config.toml
n_layer = 9
d_model = 640
n_experts = 48
experts_per_token = 2
d_expert = 192
d_shared_expert = 0
activation = "swiglu"
moe_layers = [0, 1, 2, 3, 4, 5, 6, 7, 8]
router_score = "softmax"
normalize_top_k = true
routed_scale = 1.5
balance_loss = 0.0139
balance_bias = false
router_bias = true
n_groups = 4
groups_per_token = 3
init_std_router = 0.0149
lr_router = 0.000475
n_head = 5
n_kv_head = 1
head_dim = 128
vocab_size = 16797
norm = "rmsnorm"
norm_place = "pre"
norm_eps = 1e-06
positions = "rope"
rope_base = 11600.0
rope_fraction = 0.75
qk_norm = false
attn_scale = 0.0884
tie_embeddings = false
parallel_block = false
extras = ["capped logits"]
init = "trunc"
init_std_qkv = 0.0271
init_std_o = 0.0
init_std_up = 0.0271
init_std_down = 0.0
optimizer = "muon_variant"
lr = 0.00778
lr_mult_o = 2.0
beta1 = 0.93
lr_head = 0.00699
grad_clip = 1.0
warmup_steps = 200
schedule = "wsd"
decay_fraction = 0.933
decay_shape = "cos"
final_lr_fraction = 0.1
batch_tokens = 131072
seq_len = 1024
doc_mask = false
train_tokens = 1495000000
steps = 11406
dataset = "wikipedia_en"
Below are experts of layer 6 (counted from 0) of a mixture-of-experts language model. Rows are named router (the router's row for the expert), gate (a neuron's input weights, with its number), up (a neuron's input weights, with its number), down (a neuron's output weights, with its number) and show model dimensions 320-399. Each number is 128 + 24 x the weight over its row's rms, rounded and kept within 0 to 255.
After each expert's rows: "mostly gets" lists some tokens that are sent to it at least half of the time. This comes from a sample of Wikipedia text that the model never trained on.

# expert 37
router [118 149 123 130 122 127 135 135 150 155 160  97 117 169 151 127 140  87 124 153 145 132 103 130 128 145  97 163 138 121 135 119 109 132 149 132  96  81 120 116  90 124 190 109 120  84 132 140 131 116 166 149 130 142 122 136 105 160 130 159 171 144  74 147 142 130 100 139 138 142 167  99 141 125 135 125 135 135 115 138]
gate0 [130 106 146 127 100 118 162 184 141 114  98 141 143 135 139 130 102 146 134 146  78 143 154 124 127 150  99  87 149 142 152 172 110 159 133 165  96 150 148 101 105 118 129  82 142 114  87 141 146 143 165 132 126 110 124 137 126 117 158 157 117 118 156  94 172 111 109 127 118 158 134 148 130 134  82 127 156 123 123 122]
up0 [136 148 115 153 120 119 116 174 119 147 159 123 114 172 120 154 122 154 167 155 140  75 123  93 136 124 160 114 117 149  81 118 123 120 132 114  71 106  69 128 112 108 138 120 115 121 165 123 166 104 129 127 115 122 120 134 134 170 139 100 151 146 129 140 143 137 120 171 165 114  94 128  87 144 154 156 140 158 166 137]
down0 [173 104 111 163 146 126 159 110  88  97 171 111 124 123 119 132 114 109 133 146 141 140 108 156 118 103 174 153 153 132 147 120 136 145 133 100 136 134 129 160 120 142 114 143 123 133 139 109 144 119 163 151 109 149 104 122 156 164 106 135 152 154  67 146 131 165 100 163 128 122 136 114 168 161 107 125 100 102 115 148]
gate1 [136 164  81  82 107 121 153 103 154 145 101 112 161 112 143 147 119 183 105 160 162 126 109 121 158 100 161 137 121 148 135 118 172 112 142 107 147 154 107 114 120 115 132  95 123 125  60 141 167 127 115 138 139 121 123 152 146 125 123 107 134 126 139 114 126 113 172 121 122 149 118 109 142 147 116 125 120  91 110 143]
up1 [160  87 175 139 154 113 132 159 118 107 125 122 138 112 149 119 137 110 144  65 124 130 181 101 134  91  91 128 131 137 147 123 149 130 150 157  96  96 152 122 148 121  68 108 169 137 116 183 137 176 150 126 124 156 157 106 173 134 119 139 118 173 162 147 157 140 105 182 143 124 109 138  78 103 143 112 148 153 117 125]
down1 [112 174 141 116 145 135 145 107  91 148 125 139 113 136  70 123  65 142 142 130 187 141  94 109 102 108 106 124 124  87 151 133 130  97 129 130 127  90 124 127 177 152 145 139 161 130 131 137 115 157 106 145 161 104 139 118 147 133 156  89 147 102 139 137 151 144 171 156 127 131 111 177 140 122  93  74 177 135 149  99]
gate2 [112  98  83 101 119 122 149 124 128 116 114  87 140 152 136 114 138 154 129 157 123 123 120 103 111 116  91 102 129  96 128 135  78  97 102  80 126 112 116 122 111 125 161 149 192 104 138 132  74 125 138 110 109 174 132 162 119 137 164 147 127 163 116 100 117  89 153 103 134 128 143 137 132 114 151 127 162 104 151 105]
up2 [125 166 159 155 130 134 143 117 155 141 141 136 123 165 182 134 157 129  94 133 117 130 100 176  99 139 151 119  99 154 177  93  78  93 151 140 122 143  92 148 157 139 108 100 109 132 125 146 167  90 109 143 137 113 152 140 137 169 122 116 156 170 119 164 176 151 140 178 121 134 101  78  81 176 136 144 122 129 127 164]
down2 [139 141 139 170 136 145 105 126 148 138 104 124 132 134  97 139 148 151 114 110 102 118  74 140 108 175 147 100 110 102 146 148 127 122  83 127 133 114 127 169 158 175 171 117 141 113 166 105 145 156 145 144 142 113 134 105 145 161 164 130 130 138 124 125 104 140 149 130 120  74 123 126 124 141 138 112  62  77 124 112]
mostly gets: " ==", " Preceded", "History", "Career", " footballer", " Apps"

# expert 38
router [151 146 154 143 128 114 111 133 150 139 136 194 133 132 159 161 116 101 169 107 128 135 159 112 145 140 140 104 150 110 184 129 151 125 162 122 132 123 146 144 126 141 140 103 112 157 145 132 192 153 145 124 119 134 113 135 108  91 141 129 140 123 109 146 193 146 133 106 154 150 106 151 156 157  85 106 162 119 145 114]
gate0 [122 140 150 122 127 100 131 133 156 107 137 146 136  86 120 106 155 155  89 122  92 103 122 126  92 129 142 131 152 176 151 126 119 129 116 132 153 138 150 120 159 141 155 141 143 124 126 105 140 139 141 170 129 126 148 137 115 112 187  90 115 123 166 148 133 119 109 117 143 120 133 141 135 105 116 101 125 114  87 133]
up0 [136 144  82 147  82 110 119 123 109 107 146 108  93 175  98  84 126  99 140 168  38 119 131 107 129 143 142 136 178 187 162 133  85 152 120  90 146 162 147  79 107 123 109 131 106 118 134 156 105 122 135  99 158 156 143 131 127 113 133 109 120 129 137 112 176 126 104 165 102 118 149 127 104 108 138 119 149 103 143 138]
down0 [141 126 132 160 151 113  98 130 103 116 122 140 137 116 114 153 159 116 116 135  98  89 166  89 138 149 128 145 166 147 115  96 100 114 113 120 153 135 159 121 152 122 113 127 110 182 151 176 132 148 166 191 115 108 134 102 143 154 156  83 170 124  98 124  99  95 120  94 145 122 148 146  50  96 116  64 113 159  99 150]
gate1 [114 116 178 107 106 157 134  89 113 149 142 112 132 129 130 137 127 138 152 124 136 133 137 120 137 144 130 114 130 108 131 145 131 141 117 157 133  90 115  69 122 120 148 150 168 184 120 148 157 157 121 172 112  88 196 132 134 158 117 141 135  97 145  92 141 128 147 163 105 116  97 175 128 194 133 133 140 159 161 107]
up1 [125  99 128 142 134 138 123 109 126 127 154 118 106 122 119 149 113 127 133 137 155 135 142 132 118 186 111 161 128 128 178 104  86 111 112 139 158 111 179 103 135 129 119 137  97 118 116 141 130 152 115 113 134 145 158 107  89 201 150 119 150  76 140 165 118 131 152 130 134 149  96 135 129  96 147 152 141 115  98 106]
down1 [152 134  93 109 114 173 132 104 112 144 152 147 113 132 161  77 140 109 136 162 146 126 128 135 126 121 115  94 108 127 123 137 143 113 140 109 139 116 132  89 122 163 124 159 156 116 135 149 131 140 128 106 134 160 125 112 113 154 128 138 100 105 156 113 117 122 167  98 136 135 114 122 149  97 123 137 102 133 128 127]
gate2 [ 94 128 118 152 140 146 117 150 151 128 127 102 121 148  89 104 139 155 128 143 131 163 179 164 171 130 137 161  91 139 113 120 103 138 160 184 122 135 106 125 141 132 114 137 104 118 154 155 132 121 128 145 126 170 151  99  98 150 105 124 131 124 157 115 148  84 130 178 143 139 140 158  96 160 128 151  59 149 146 126]
up2 [103 139 117 103 138 140 100 135 110 120 138 143 109 138 161  90  82 113 124 147 147 105 128  92  87 136 127  63 133 108 157 143 121 163  92 132 104 129 101 117 136 112  91 152 112 114  96  80 140 132 122 115 142 105 133 130 147 110 153 162  76 123 143 102 111 163 153 117 138 141 128  97 136 112 139 138 170  90 148 140]
down2 [129 121 151 112 103 147 139  81 115 122 143 149  82 150 135 118 142  76  89 137 167 132 145 117 127 161 126 153 129  74 142 143 110 105 110 129 134 115 110 136 113 120 110 207 140 125 121 155  91  84 135 112 111 121 125 149 118  93  82 165 135 117 118 123 141 163 149 110 151 129 131 138 124 113 170 107  97 130 122 144]
mostly gets: " GER", " SWE", " NED", "th", " AUS", " HUN"

# expert 41
router [126 113 147  83  88 139 121 149 178 109 112 142 134 133 175 101 137 118 167 133 160 111 162  99  96 136 145 138 102 121 139 165 151 116 130 139 144 110 101 136 108 139 133 103  80 138 144 135 172 135 109 113 111 147 122 145 171 107 116 144 108 107 106 118 158 136 131 164 109 132 167 145 153 146 128 102 116  76 168 100]
gate0 [ 99 122 165 132  97 128 117 106 117 135  98 110 190 132 130 123 168  93 103 106 115 131 115  76 101 135 105 103 125 134 134 122 132 121 133 151 145 139 136 138 123 148 156 152 153 152  72 178 126 128 131  88 150 118 127 109 129 118 112 124 122 133 150 104 160 132  82 132 132 117 164 147 119  98 126 109 135 147  99 107]
up0 [191 121  99 173 115 151 116 143 136 134 151 161 108 124 116  96 137 146 138 169 121 110 135 198 156 114 117 116 155 137 105 130 111 165 146  78 101 129 119  80 113 135 128 104 153 130 151 111 132 116 136 116 160 122 144 137 121 157 125 157  97 127 168 136 105 112 165 112 156 145  90 146  79 129 128 147 159 175 149 177]
down0 [ 55 167 138 155 125 148 135 166 138 133 118 138 151 147 160 125 159 159 154 133 122 108 118 135 100 145 130 115 128  56 101 165 126 136 143 125 157 153 122 107 150 129 124 144 142 105 110 117 129 103 114 137 155  88 147 126 138 145  79  97 110 162 134 146 133 150 148 125 160 114  93  97 106 141 130 136  90  92 119 209]
gate1 [130 134 148  58 117 111 117 165 127 126 151 138 110 141 122 149 116 124 130 110 135 113 130 156 157 128 136 118  87 123 114 109 141 166 160 131 142 103 113 102 133  94 124 130 203 156 113 142 123 113 132 161 112  99 112 171 125 100  61 113 119 153 109 103 107 128 103 137 190  99 152 133  79  94 140 118 117 108 161 129]
up1 [118 115 146  91  68 145 151  98 150 127  84 141 130  65 112 128 149 126 127 134  92 105 108 152  98 116  87 156 151 159 121 151 125 115 123  96  47 102 146 103  94 104 103 121 149 125 119 133  70 101 144 150 125 156 124 125 130 149 126 184 118 103 132 130 155 112 187 123 133 119 133 114 140  93 111 119 101 116 138 130]
down1 [142  93 124 131 169 123 102 108 132 155 115 133 138 127 175 137 105 113 131 133 126 129 150 125 167 138 103 114 165 133  81 119 122  79 107 150 111 159 125 183 185 133 135 107 134 111 122 120  86 136  99 145 117 151 106 133 113 104 139 128 136 157 127 108 144 102 144 136  83 132  87 144 129  89  98 154 153 115 152 130]
gate2 [110 147 134  70 122 125 126 106 127 133 116 134 127 152 130 104 134 153 109 135 167 154 127 113  93 120 111 143 122  89 153 155 153 152  64 186 122 166 133 122 155 113 107 110 135 153  94 129 128 124 111 105 115 134  87 107 188  83 113 110  79 161 140 109 163 118 135 115  91 172 114 152 151 139 143  97 123  95 111 125]
up2 [145 117 140 102 154  87 101 123 157 118 110 123 102 164 121 163 132 109 143 132 130 144 123 113 140 117  92 105 187 125 154 144 147 155 146 162 142 146  94 156 156 133 138 122 138 197 121 145 112 114 162 143 116 167 106 107 149 114 103 143 133 148  82 113 103 163 131  90 119 149 129 166 161 142 142 114 138 113  95 107]
down2 [141 121 124 140 115 145 121 173 126 130 154 134 130 127 148 127 143 134 177  84  84 161 175 124 146 116 161 134 117 166 154 126 169 121 144 110 122 110 129 134 111 114 129  90 137 107 143 139  83 189 146 138 121 120 127 133 123 167 134 160 157 111 137 143 185 163 133 128 110  66  92 105 145 127 135 137 100 150 123 148]
mostly gets: " Kevin", " David", " Michael", " Chris", " William", " John"

# expert 10
router [153 106 108 116 134 149 134 153 161 132 133 158 123  94 155  87 156 129  95 136 136 132 100 129 137 153 124 120 172 137 159 113  91 131 119 152 125 103 109 150 108 107 123 120 111 121  95 124 156 155 176  94 136 122 148 138  49 102 129 160 140 121  89  85 102 133 135 142 122 144 176 112 171 135 127 110 120 145 143 108]
gate0 [117 113 101 140 111  89  87 142 147  93 111 119 157 149 143  87 157 125 134 133 130 124 136 109 139  89 137 158 173 142  98 126  83 131 168 101 122  74 115 132 105 135 118 161 113 135 151 128 150 144 121 120  88 165 119 128 130 136 103 124 160 106 111 145 118 113 102 132  99 123 149 148 175 136 122 116 138  90 130 173]
up0 [ 92 108 129 124 139 123 147 114 157 165 156 127 127 111  92 137 136 160 117 143 108 175 110 139  92 131 102 128 115  97 125 139 187 111 120 151 148  76 149  90 106  88 135 152 165 138 125 116 157  98 146  81 118 121 104 112  92 113 142 144  93 121 148 119 110 152 105 119 139 132 114  74  95  89 158 125 114 159  99 211]
down0 [107 137 105 126  79 143 154 114 118 152 153 145  98 110 136 183 166 117 142 152 110 154 178  91 113  98  91 123 106 136 113 155 155 145 169 121 144 152 100 140  93 127 106 132 131 124 135 101 126  95 171 143 117 174 148 137 109 164 155 146 118 144 121 142 132 160 118  85 126 100 103 109  96  87 111 148 130  90 142 142]
gate1 [133 107  94 157 147 133 120  85 125 121 152 123  58 141 135 122 159 151 102  57 112 126 135 132 123 129 131 149 136 131 155  92 118 106 124 131 155  42 159 165 100 130 156 159 107 145 161 105 119 134 156 118 168 130 144 149 141 119 116 124 160 125 131 148 117  81 167 138 111  94  95 145 135 108 129  78 149 150 142 183]
up1 [107  81 126 107 143 168 116 118 122 132 133 132 112 161 127  86 122 164 114 103 159 128 130 145  97 165 149 106 116 152 102 144 127 144 108 138 151  88 145 124 144 133 135 123 110 157 113 136 106 122  71  96 147 143 143  97 148 101 140 145 144 111 155 124 120  85 123 183 134 188 136 146 120 131 160 144 101 138 124 119]
down1 [128 128  81 115 156 128 124  52 119 130 122 159 110 187 128 124  64 189 123 141 124 131 150 112 108 121 143 143 144 129 150 144  96 139 133 163 169 105 150 109 146 139 135 144  93 144 137 103 120  68 120 128 127 151 120  78 160  93  99 117 154 150 134 124 128 126 100 117  75 101  97  97 145 140 152 101 140 134 101 131]
gate2 [ 95 148 179 105 122  94 134 150 153  90 133 115 200 157 118 113 161  98 124 119 155 101 113 104 129 129 173 121 100 109 129 117 126 125  93 119 128 138 132 176 146 108 125 125 130  97  98 156  58 114 134 106 130 108 103 163 134 140 139 120 163 112 105 118 114 124 115 139 133  94 158 115 141  98 105 145 116  92 126 190]
up2 [125 143 101 160 138 131 130 102 142 182 154 137 127 119 133 140 130 102 151 155 114 121 108  88 127 135 118 134 147 158 113 116 133 123 125 151 111 127 119 107 104 114 126  80 161 153 123 156 145 109  78 174 136 140 113 135 167  89 110 112 105 132 133 113 176 139 167 126 124 175 102 151 139 160 145 107 121 142 163 128]
down2 [108  88 124 136 114 140 133  97 126 159 140 136 168 183 130 110 122 130  80 127 119 104 120  98 149 143  90 157 168 135 149 133 101 103 118 140 138 118 147 123 113 148 111  96  91 118  83 115 145  98 104 152 133 167 133 128 132 112 103 104 128 162 150 114 105 101 146  98  95 128 190 134 133 140 137 117  94 141 109 131]
mostly gets: " album", " published", " film", " wrote", " played", " designed"

# expert 31
router [141  85  90 131  99 108 109 172 104 144 103 121 115 119  93 136 118 124 161 127 153 173  90 111  82 143 106 139 126 192 111 125 104 158 112 140  73 144 164 120 126  95 190 139 113 111 101 120  99 125 129 112 100 114 150 133 154  99 148 134  88 174 120 137 133 129 153 114  87  87 101 113 122 129 153 138 137 133 105 160]
gate0 [ 74 148 104 110 114 170 119 131 134 105 133 165 107 137 146 117 148 128 153 132 127 142  95 124 163 118 128 118  55 116  87 112 154 123 137 155 114  95 115 186 132  86 124 141 144 152 155 132 111 148 101 109 130 109 119 124 116 132  95  69 131 162 139 123 151 116 145 120 131 122 138 107  87 121 100 139 131 121 168 158]
up0 [108 104 123 122 121 103  88  97 128 162 126 156 142 150  80 122  90 131 167  86 189 102 125 119 112 105  91 108 116 125 110 113 153 144 134 137 133 125 151 142 120 119 108 139 186 105 149 128  82 110 137  98 121 102 158 136  94 121 116 121  87 123 147  88 137 158 139 136  74  77 154  86 122 117 127 145 132 117 157 123]
down0 [162 116 117 152  93  96 203 142 160 114 162 111 114  80 146 106 135 150 130  88 119 120 103 155 138 105 110 135  94 133 111 127  79  93 155 111 138 148  93 151 136 127 106 130 115 115 153 124 122 126 122 111 102  66 134 150 105 116 180 160 111 109  84 124 143  86 133 137 138 154 114 126 139 137 100 157 114 147 123 123]
gate1 [ 83 131 133 162 135 154 130 131 112  98 159 176 131 159 130  96 155 134  97 100 112 146 105 136 122 151 116 145 111 140 122 157 102 128 157 151 129 149 123 142 146 176 139 121 160 139 149 133 142 141 140 143 120 122 136 123 158 146  97 103 152 104 112 161 132 142 106 133 133 155 121  90 164 163 127 132  87 112 186 145]
up1 [109 127 123 107 148 147  81 130 129 114 112 167 158 141 117 167 113 112  99 102  86 152 161 145  86 138 100  78 133 167 149 156 136 149 161 114 127 115 158 157 174 169 156 113 135 177 126 141  60 132 131 145 125 116 141 126 152 166  88 122 159  98 158 132 130 176 140 121 105 113 141 148 140 178 143 133 177 112 150 147]
down1 [157 123 139 104 160 155 148 107 160 166 129  40 125  98 148 149 134 126 101 156 159 141 121 138 145 149 135 106 133  92 148  97 102 128 158 122 115  85 119 150 188  95 151 127 122 106 107 150 126 110 125 135 133 162 135 152 162 142 148 142 177 143 152 153 108 139 112 164 121 111 121 134 139 163 130 138 151  95 163 102]
gate2 [143 142 149 108  98 126 150 154  82 103 127 123 113 175 150 106 167 138 176 127 103 115 134 133 123 129 130 125 148  97 109 163 152 153 105  74 149 137 104 131 107 123 150 167 171 163 135 132 160 109 137 123 124 127 162 123 122 155 114 133 129 140 148 113 141 127 137 103 102 162 136 139 125 128 113 132 135 122 124 131]
up2 [101 165 109 128 141 125  93  90 136 121 118 137 116 161 127 174 161 164 117 141 157 129 154 172 126 151 142  88 125 126 109 106 153 114 101 132 101 116 151  97 157 100 133 112 155 111 160 163 131  92 146 141 138 161 104 117 139 122 143 118 153 164 117 133  83 109 119 136 122 150 133  96 126 137 139 106 153 109  53 117]
down2 [138 128 122 141 131 120 152 148 168 135  97 103 156 133 124 122 119 148 106 107 144 103  78  90 129 153 165 116 133 116  86 108 149 120 112 132  86 128  96 157 137 144 168  83 148 141 134 183 117 174 116 137  86 172  97 164 108 101 128 102 133 150 117 123 151 162 135  93  61 148 107  98 103 146 130 120 140  75 150 110]
mostly gets: " Total", " Date", " %", " Votes", " Candidate", " Preceded"

# expert 33
router [165 111 155 115 124 127 156 107 121 141 149 102 132 146 119 141 126 140 169  69 103 155 117 102 129 152 145  94 148 120 140  93  98 144 125 177 153 104  85 129 113 151 132  95 129 135  86 135 146 115 136 129 167 168 138 108 103 122 152  89 126  97 131 123 106 136 109 132  89 129 145 140 122 114 138 145 111 148 140 112]
gate0 [129 137 113 127 117 130 118 130 162 130  98 109 115 126  99 174 126 137 109  93  81 133 133 135 121 163 101 164 145  58 142 142 128 134 174 123 168 126 163 147 163 121 131 120 167 117 126 157 122  75 136 117 107 162 102 133 162 138 109 139 119 104 125  95 138  95 135 168  96 108  82  99 108 107 117 132 114 153 147 133]
up0 [119 154 125 149 106 145 114 154  90 109 126 163 122 151 151 106 146 114 132 142 144 106 177 148 124 136 168 138 111 185 150  97 144 128  73 174  78 115  98 146 125 121 117 127 127 129 115  71 164 178 142 179 117 135 120 118 113  86 137 116 138 163  96 133 131  99 126  88 121 126 176 140 128 129 126 180 171 116  81 146]
down0 [ 91 159 172 124 148 133 134 132 105 120 134  94 143 143 151 149  81 121 140 154 137  78 155 100 118 122 115 146  99 119 109 132 140 136  86 171 115  89 144  96 115 132 159 118 131 173 114  65 139 117 155 181 113 121 142 161 131 135 144 151 123 143  99 104 118 115 114  83 144 100 126  98 173 157 129 106 112 156 139 128]
gate1 [146 145 163 122 114 127 120 145 162 128 124 104 138 129 114 139  92 120 120 103 116 160 153  93 131 109 156 119 161  78 115 174 137 155  94 120 127 121 177 180 151 116 116 143 116 168 113 102 119 118 142 135 109 128 128 148 142 139 126 166 163 122 119 124 124 128 144 139 136  95 168 137 100 101 107 144 131 119 108 130]
up1 [150 124 148 118 102 144 113  92 141 126 133 126 119 127 116 145  85 103 153 144 134 119 160 119 119 129 171 113 159 102 180 167 102 164  65 104 104 160 109 128 118 111 120 125 116 195 118  96 150 108 151 115 129 109 113 106 134 133 121 168 153  85 111 146 167 116 146 147 146 119 154 110 106 165 121 174 136 106 133 129]
down1 [134 144 132 101 112  97  74 114 137 126 111 103 159 141 119 124 109 148  98 133 115 179  90  77 148 143 112  85  93 167 102 113 128 116 154 134 101 169 116 108 187  91 106 170  90 132 117  88 122 124 127 119 111 112 117  99 119 161 133 173 177 177 113  89 113 164 134 134 115 125 167 117  67 123  94  83 105 113 129 142]
gate2 [130 113  55 114 112 121 123 129 105 133 156 141 127 140 108 139 113  78  79 110 115 113  91 145 114 142 138 118 178 122 101 143  62 128 139  97 125 143 126 114 171 148 128 147 152 112 102 105 119  97 153 101 118 127 127 121 135 123 115 110 125 146 123  64 123 126 101 166 139 130 162 157 158 166 125 148 114 162 132 137]
up2 [ 96 141 143 145 154 127 127 154 146 130 114 122 129 150 117  92 102 140 102 124 130 141 126 107 126 138 113 133 142 141 123 149 145 125  86 142 119 154  80  80 110 153 116  96 144 138 176 115 128 151 182  94  62 134 164  97 108 147 159 139 103 119 113 130 123 122  94 123 114 140 157 114 155 138 121 124 154 140 148  93]
down2 [118 122 153 133  89 125 117 120 112 135 114 177 105 165 163  99 141 123 134  91 152 124 126 122 115 135  96 115 141  61 178 130  78 141 101 163  84 173 159 168 134 133 163  89 132  95 121  97 108 112  80 134  88  84 125 138 124 123 128 132 132 129 108 115 119 133 155 122 200 123 140 111 134 122 109  83 135 124 128 115]
mostly gets: " during", " in", "In", " During", " under", " throughout"

# expert 8
router [ 79 131  90 111  87 107 119 119 173  77 133 164 147 154 110 177 119  80 154 104 162 146 129 121 126 157 133 149 146 152 143 181 164 144 148  90 123 105 112 113 154 136 110 135 120 136 143 140 112  76 127 146 130 163 106 126 173  80  88 148 126 127  89 147  95 133 129 153 119 117 151 159 127 100 123 160 161 124 175 101]
gate0 [ 93 136 143  97 117 137 152 159 137 153 121 113 106 120 104 110 117 153 122 140 145 131 121 173 164 140 148 156 148 151 140  98 134 155 180 139 144 144  76 147 114 120 142 135 140 137  88 134 128 112 150 149 117  85 166 137 142 121 118 124 116 114 112  87 113 158 164  96 132 130  84 118 116  80 130 151 149 120 115 137]
up0 [143 142 132 144 144 142 131 133 100 110 125 135 110 170 150 136 173 146 126  91 104  91 128 171 105 134 104 153 154 125 111 131 144 122 113 112 115 151 108  97 113 142 127 141 113  99 160 122  94 139 115 132  89 132 123 127 138 142 127 151 144 142 124 173 116 155 128 126  95 128 167  88 121  53 143 112  98 158 123 125]
down0 [115 145 121 133 138  93 157 135 165  85  84 121 147 130 175 173 120 134 111 114 123 134 103 122 117 145 181 122  91  97 133  91 122 123 131 149 109 114 157 153 105  97  90 135 108  93 107 124 138 128 127 174 118 145  86 135 126 159 120  68  99 136 141 121 169 126 107 143 112 146 127 117 154  99 119 140  80 162  98 158]
gate1 [ 60 175 154  83 145  87 116  82 132 101 140 105 142 135 148 143 156 143 151 158 155 135 115 125 143  82 111 130 139 114 106 158 119 116 130 140 123 107 119 118 154 120 127 151 149 132 151  93 117 127 105 135 118 179  81 168 136  98 137 147 118 115 131 132 122 117 138 123 133 125 149  93 137 101 132 140 128 111 106 169]
up1 [114  89 125 140 120 128 143 153 119 131 165 130 100 164 121 115 108 121 119 141 112 148 101 154 136 150 129  97 169 117 118 140 152 137  78 165 107 155 124 140 151 120 135  89 102 139  93 152 108 116 141 143 117 112 121 149 132  78  79 138 103 115 138 143 120 129 156 112 140 131 158 126 155  94 137  71 128  79 126  80]
down1 [137 119 153 187 111 175  91 167 118 174 173 127 166 164 130 123 137 122  99 129  81 142 157 143  93 147 115 114 156 137 171 174 128 129 140 140 162 193 114 131 154 110 132 158 127 127  92 112 128 134 116 130 140 135 169 148  86 144 125 143 115 116 145 113 176 135 120 154 122 125 124 119 158 104 121 103 175 134  98 140]
gate2 [106 107 100 115 168 116 120 117 120 130 154  82 111 111 116 108  86 148 119 114 135 121 127 126 123 131 124 106 125 161 146 120 128 105 149 142 111  78 124 118 127 106  69 110 123 170 120 142 162  74  76 144 122  96 182 136 133  74 135 137 138 118 146  91 125 144 137 136 131 110 115 126 126 119 133 148 106 136 121 132]
up2 [162 125 145 114 116 158 131 101 105 161 145  90 111 124 128 122 165 177 152 133 134 131 116 140 155 110  83  90 115 118 143 104 116 190  91 107 157 136 140 127 115 103 109 186 137 140 180 118 145 158 126 165 111 148 154 109 156 135 154 125 143 106 138 143  73 136 134 137 115 140 118 129 131 157 115 116 172 123 134 162]
down2 [115  79 134  89 146 159 163 122 127 136 140  90 141 172 115 120  81 112 109 126 148 150 137  83 139 117 119  93 145 163 124 117 105 115 125 117 114 115  73 162 118  54 118 146 134 127 120 146 138 141 154 137 130 120 146 147 161 133 122 165 117 176 156 179 138 133 120 121 113 106 129 163 179 122 123 106 127 147 166 130]
mostly gets: " Williams", " Jones", "sch", " Davies", "ensen", " Jr"

# expert 12
router [142 142 146 166 121 105 131 100  93 101 102 113 123 151 146  90 150 150  90 161 114 123 120 112 147 126 105 118 162 142 103  90  92  67 118 152 152  94 121 120 162 146  89 124 156 182 138 134 152 168  94 122 136 110 166  74 112 132 133 130 151 108 140 151  94  94 193 138 112 127 109 134 167 102 143 169 157 144 123 112]
gate0 [ 85 122 137 133 145 113 129 115 126 132  85 124 149 126 149  94 158 148 163 131 145  93 119 175 110 168 165 139 126  91 167 110 113 140 103 161 108 137  79 126 107 131 102 147 144 110 111 118 125 175 152 101 129 114 144 116 121 120 149 154 102 103 107 152 105 158 141 110 113 126 154 130 127 133 151 141 143 165  91 151]
up0 [109 126 132 113 109 117 111  98 139 107 116 121 145 159 111 105  87 122 191 131 153 131 125 159 119 132 147 140  84 112 120 132 132 176 114 160 106  97  91 102 102 111 106  97 109 177 130 153 102 163 139 145 134 108 129 128 126 156 160 134 137 107 154 127 143 132 110 147 145  77 115  97 170 102 135 140 144 143 120 122]
down0 [138 151 100 149 158 124  91 126 157 148 158 111 152 135  95 140 130 140 129 151 104  93  95  75 139 156  80 149 137 107  84 108  96 128 133 126 153 115 123 141 137 126 150 139 139 113 152  83 135 127 155 153 143 117 150 161  57  97 166 157 128 115 137 168 147 120 118 109 126 128  88 117 128 155 134  71 122 140  96 130]
gate1 [135 141 131 118 134 131 102 125 121 157 163 131 137  86  83 160 115 117  95  81 118 118 108 108 151 138 123 127  58 125 152  96 165 114  96 159 129 143 135  91 149 105 111 107 157 134 103 127 122 114 137 106 159 155  80 142 107 155 163 126 136 125  47 123 103 136 129 123 142 134 176 116 167 130 123 141 114 135 108 153]
up1 [191 126 101 167 142 126 134 139 149 117 142 140 126 140 126 127 118 102 174 112  94  87 171 136  77 136 106 137 143 119 150 136 100 131 150 142 113 106 114 148 157 104 138 117 129  94 109 117 149 164 165 119  93 118 151 108 118 118 145 104 140 127 134 125 126 131 129 152 139 166 160 103 147 150  75 138 140 161 120 102]
down1 [116 111 147 118 132 151 153 126 154  83 114 158 124 149 109 135 117 144 137 166 138 167 109 155 139 144 119 135 158 141 148 129 158 109  94 133 124 163 172 141 105 133 155 124 115 146 121 100 116 183 113 109 140 180 153 118 122 118 127 133 110 108 158 117  68 159 122  85 100 154 159 147 150 130 115 134 114 149 102 123]
gate2 [113 112 134 153 125 133 133 115 131 159 100 145  81 138 124 130 135 150 144 138 127 120 140 136 142 180 102 150 114 146 130 105  91 113 163 153 173  99 109 192 127 199 151 156 120 154 161 131 109 168  82 156 121 126 170  65 166 101 119 155 144 137 109 158 141 142 150 134 113 164 132 127 118 150 149 105 145 123 125 127]
up2 [143 101 124 126 112 119 109 115 151 144 166  99 112 163  97 168 165 133 157 121 132 124 127 143 129 105 121 169 134 114 141 135 121  73  79 105 128 137 136 131 135 174 141 131  89 134 115 153  83 122 131 122 123 121 128 133 160 113 138 192 136  72 118 163 145 108 166 124 101 147 128 140 103  86  79 107 150 131  82 151]
down2 [132 119 133 127 161 136 152 156 141 116 131 154 163 117 131 123  98 133 137 171 123  67 108 120  86 114 122  68 120 121  99 123 148 130 165 134 152 149 122 152 100 113 148 147 122 115  64 122 111 105 117  94 161 138 182 133 192 111 127 152 118 146 144 114 111 164  89 134  99 152 128  61 140 134 150 127 138 109  87  93]
mostly gets: " make", " able", " provide", " create", " helped", " provides"